Experts of a small language model.
Training: a variant of SOAP for the experts, 3369 steps.
Below are experts of layer 2 (counted from 0) of a mixture-of-experts language model. Rows are named router (the router's row for the expert) and show model dimensions 128-191. Each number is 500 + 25 x the weight over its row's rms, rounded and kept within 0 to 999. Numbers have three digits each.
Before each expert's rows: a language model's description of what the expert responds to. This comes from a sample of Wikipedia text that the model never trained on.

# expert 17
Description: Word-initial prefixes
router:489496455509529535478545486490521532516540461486508494546483486512567520496499511479483537514512495485486471480482498506472487473489561478509496504581472507502510535497499536508540518474505459

# expert 22
Description: Ordinal suffixes and numbers
router:486472490526470496486506511519537471503481474474478464528472494527525515526512503487515536528470506511476469520505509480498502464448504502512466520540478498515485530478523524478501496468475523

# expert 15
Description: Punctuation and infobox structure
router:515495512475507527450504511501461529510513528505448502487556479518526480485475479509498493518513520495559515488538490476532474450478504566499493500487529490544465541477500461502512448498450511

# expert 46
Description: Countries and institution names
router:493466505506464467509502501498516510501512496521503494493487486529532521532525522480545508524492482468481459475511507515485552485458478516515452489517523570515521479490517516484491494473509511

# expert 54
Description: Commas and conjunctions
router:518484462471531509468490563471472494540483520465458522508528462499533512493536524493491519508516486492494529529491466488535511432494505499475556473528507511526492514550504507482504444517503476

# expert 14
Description: Name pieces after initials
router:486470509494527491541473498483489484521472528478515530512480489532551507481504473499506499504489489491465445478495495505493446507505551520521467492517492518531442505518523513528478508494544484

# expert 55
Description: Word starts after function words
router:481520465503495551482563505496508524498507493464501482530471470486521527503501512493517527533477504511471482448472519492488488475463529494502508508575473497493491492525493524513520500477488482

# expert 49
Description: Years
router:445520495533449487507481551500519534493512520463473502516479477462537510504492518509497533529533488468474483500547530476497459503468521506515464518531515474506552482470522493471482471478458493

# expert 23
Description: Foreign-name inner pieces
router:532454525511516493530518519503534554510479549500511535496474507531536509486503497511502502522517492492489483483513493488532500489539535504510481492486474502454480475501522495477507499559531458

# expert 58
Description: Accented letters and prefixes
router:496494478528470547527510499518504537482537523511513473481515544482549549488505509514508559554453514491480525507488512519525495507524515508487489494488472487519503485538497496502490544501505522

# expert 40
Description: Verb endings and participles
router:528512508511491490541503473458530504470475529489513472499476502433461469507475475490497489499543480444522502462549462452526495503492460516509544532505498490493485497500512545531499486523515503

# expert 53
Description: Pieces after F or H
router:515466542506492485528512484466463519498487496463531526530491509536500540487516492491494463520513453505484477508501458563492482504520541541508489451506534494509457473531506521499491532474500485

# expert 24
Description: Word-initial stem pieces
router:526498525499487509534507491517455505534536516459517506524542535505511528488458506462458486472546479494527504477470465503503502476527523481487507480464501523476527529478489453478504501473469523

# expert 62
Description: Word pieces after C/D
router:496468507504511492533484485478491482521490517515497517471479492500521558488509511509486519502438497507477462479484511524515488509483499507467515497514468487558468488542516494479484507504529501

# expert 61
Description: Name inner pieces
router:501532490498485482482497519509516470509527461520509526485520515516460439496529562501524514443519531529516495479467499463503543512555514477520481537465505535434575488480496501490483468523506546

# expert 42
Description: Scientific and foreign middles
router:486522470476523499517509507511537488521490519527504524492489523548492500488524508503492513476529506522519526517470533541500511501533485468483522474505484504447551524496493429483515507481494501

# expert 51
Description: Names, places, numbers
router:462514471500493542492555500484510512483505479467500473540487475493533530500503514479507525532469506513461477456465520500476485484470523492507503502578466494506499496526500523515516504486493476

# expert 37
Description: Table and heading markup
router:476533523520454538474484497496474510513504522488439486521518483508482525513509488491503489495497466505507507480536519480519493480494515531436553484502519500496512487526443480499560496483519503

# expert 4
Description: Mid-word fragments after consonant starts
router:466510493514520491551533491491508524492457514489533497495515526464486504501489465490480503511494515467478515550544486524510506505496496507519542480514503486539462477500511531543495520486477507

# expert 1
Description: Sports and coordinate marks
router:534495535462479506449460506514501475523519526451504472537499481523493509495509503507495486479516476508486531462485499509489479509519500509503491532488526559458530461485465498498472507498499548

# expert 12
Description: Name-final vowel endings
router:533504483504493509511485506513543474481517489487540546479509479548483453463541529494479521512534488509515518484491519534525503530505514502496520507494516515441539533490527483486498458499523506

# expert 47
Description: Name pieces after capitals
router:461524500497538473462483490497512505535482511496482506498503510470489448479518552480527504504423489530476452491546514469494491498501501514516467479499485495534467467539472519538462525489476511

# expert 18
Description: Wiki section headings
router:501507494532521552462509486482463470454525477506499517521526483487476546520458498506519519507511474509464531495530460484452498507462542507491500479509507495513525491554489479522523497502491529

# expert 11
Description: Plural noun endings
router:506511510545468490534534492460494480526502523482514478448483474444506502492473484456504459521535521486472509541523472478483557475486521496516553528523507487498484525477511506485479504534528495

# expert 38
Description: Prepositions after nouns
router:454496507535463497514501505478514514474463471454498457514529530476508508524529475515538504523480500502517495491514480474545496488456504524508540500554487471530452553548505451539517484507489558

# expert 20
Description: Table cell separators
router:532501511515497551519499500493460545529508527503473442529529513515532519487531504504516521512501458511488508468516539491505489476483537532468539512545509504487505502518467493520529510485504480

# expert 27
Description: Line breaks
router:442500492543503500491516495484481498471521470484525522537497487519538538497470487506527509502511536517490506475470538522484473490474519494500506539519446482498520515498502517519541462517520480

# expert 39
Description: Noun suffixes, institutions
router:496508521489500487485496491532467463531499509520515479475498485496474465488507484466473474505530502498516511498505506539502534518502462458506498510468533572497559476475520515509493452516526510

# expert 43
Description: Initial consonant pieces
router:504563489484502549562505496493431511494533518476556503564542507539502480480463514498469516477527524478533521517457464490482434511540501485482541518461483494540414517501482479518541517474504448

# expert 31
Description: Colons and name fragments
router:524473440472483489514479483496481477495540484553487478500521530447490511544510511502516456441464468486502503470489522491492471517469509492513501529456507516508531457503524501472507478462493512

# expert 10
Description: Suffixes and civic vocabulary
router:531518513511498516514503489476492457498524536528525489461464454516477518495508476518453504510525514501509495514441498491520507536512456518490516504495513495465485544487491535484495500531533487

# expert 57
Description: Name endings, countries
router:504482491483541481540510503505538504478506521533463518469481517516492500519535469563517517500548523507523483541509532492492515503549455509498478497466526526499499497460497496484528515534500520

# expert 0
Description: Mid-name syllable pieces
router:456544502474528494508446489498508451495501449519509522507474489571475482515568528536519483520484500555497514508509525516518473518545490530520470479519514473518490470514500499507466523474474491

# expert 21
Description: Closing quotes, song titles
router:535529477483473544451564498503493516486515477481501488568484484504501537494503498538511520464451519516519511472562539491458490500480486504521512522532508515476497477533482483509499483522493503

# expert 6
Description: Determiners and possessives
router:508502445472510529492460511506450533551507473472460470534525465496506521482495498487523461493453503524523513531494483539514470483452514538493560543506509498527433538463476500512474498507476506

# expert 2
Description: Name fragments after capitals
router:474470456475532478473508488510504499519459499541463495501485535499473541500508493524517474445446509513495521496481536519512484513518487530501480525479468464526532455494446542493462498488515497

# expert 16
Description: Name and proper-noun pieces
router:500492471473546454505502501533521489449483494523495519509501546479465453520496502518520485500489541467501517495521515459477525496547462509516490530445506488485503498454514537515484500500511499

# expert 63
Description: Word-initial pieces after punctuation
router:453527496485505492485481478503464533466517465522496496523513477524510516495451466541470464536517483506514456548472520524526504464485505519489466514509495511515494469495462470508514490447467491

# expert 13
Description: Name-ending syllables
router:470496491484509479492521510504539487474514493503493517467486522542511465501519503526535566510510536490527530546481532478459519495529514484495506500510499499473546506461506509463495521526524501

# expert 60
Description: Article a and vowels
router:529528500503497484497464480510473535482473473516497462464507512475476495502456498489468498509530497500530519519506516478487540512483485497510511486477487518484501502484474470521503494493484491

# expert 26
Description: Determiners and heir
router:489491536493479513533527516533510496518466508484485483556499505493515510533524498554540535510500525490484493523510537514482467446483501539504517482530495475521460494455508540498559478525459470

# expert 33
Description: Name-initial word pieces
router:514503531524496499483485490461490479534502482506509510524484542495477470476516526499521490489450539538471461474501515474490469534492513504501474472473492519523501469532506535534461540513467516

# expert 50
Description: Prepositions after verbs
router:523480510478491503474525547496532529491446489476466479503496497508475500513520515534484547488473490508495511465527494510506460462484492539498512496548469492509513520506495468523496475517520536

# expert 36
Description: Plural s, name letters
router:544486491478498500519463494528507499530492463518498515542483532509490492517466491485461502523523511470548470501548509494466539484487460468486513478523429515456514486466512453482484514555522504

# expert 8
Description: Of and -y endings
router:488471548468480477468501507547490515488496470523520517458447545470499476485498472474516493507455459472504517514508512534527550495559481486515505469482519529463495505454515452451480514489555496

# expert 52
Description: Capitalized word beginnings
router:464506452520471535462519502495499495476497475467510456507483494494513528496480537489490515514484497508483483481453519519485469493474504506507500515572454476520462487528477512528512489482480511

# expert 45
Description: Hyphens, dashes and as
router:515524479541504484452479500448532540517485504457464475527519506500476516502506571474505523514484517467484491484510509502474517490480469510517492509484476482487490526544494507501522471477508462

# expert 7
Description: Closing brackets, math
router:543476483476531510491486503464492464498496478513500523464473464576497543502502495546494545518475492503472478473468531487459493497511527499481492485523523506518477525521514508504513482491537498

# expert 3
Description: Mixed table and article tokens
router:478514466509488540458541500504520515490496479474501466504489471491519531507461520498484501529495495511473474482454508517487477505465517509507500522576457468502463498533474525509525502472502502

# expert 34
Description: Line breaks and separators
router:457499465542496533485536515491485499480509476454514487543494498487537535506475505496523521523476511500473489459465523500470467484453531504507509532550442477519508524512497512515525478488495479

# expert 29
Description: Sentence-ending punctuation
router:507478478465471572496475513466509529484512476510469530479489465470527521506529461493499523523513511501509489503533484474484501444509521493410511546537520493547479518523460443460502473528519490

# expert 44
Description: In and adverbs
router:491500498523490484482509499515462484527501508469518480503540475506513539501513513513543486506476490524475481461501520535512485480465538512487485484542507487519491491484511486518521493485475519

# expert 32
Description: Country and name words
router:480479483511503512491503503499486499488533492500492497523530438533515482503468490523481495468531485484523454522489491505465467467483478483474495468537482508514497499489493449518516503482510455

# expert 28
Description: Table row pipes
router:506507503515521537517500489481497536513490475440457509528525475525546529478525548485501472502467525503480515479494513484517446505462533494466496500544524480483485507523499492441532526495530465

# expert 41
Description: Latinate word endings
router:512492471508513504521490508517489495472495526511508477482513509490505473492474476528470503483540496497492544529465487505516518507506469490496541458465510484471525548493510458494570511473520501

# expert 5
Description: Odd fragments, table cells
router:433558500513510517455485494515484477521479482485531500509472485519487470509471526484489526486457489510483492497511509474486442497492501463517504462528493484541494494523490527537492502484493512

# expert 48
Description: Agent and plural suffixes
router:493498541475559514513491498490516454515501487517520506538522507510485452483489487504531464511509505523500502511553468545495504496490499459525490532515491529468520497473511499507504478479553457

# expert 9
Description: Numbers in scores, stats
router:514514498502541459540473484483505461482473545496520511481485517535514476497505513480529471495548469470497494502504483440428493552514479483476498509468477478459485547508482509528481539521486472

# expert 59
Description: Abstract noun suffixes
router:533464491548486477501517500475484491503499546503464468448473475463463494518503498467477462481532497493503485500481482483516559519485445477487507557485506495489573485469510554475501454524511535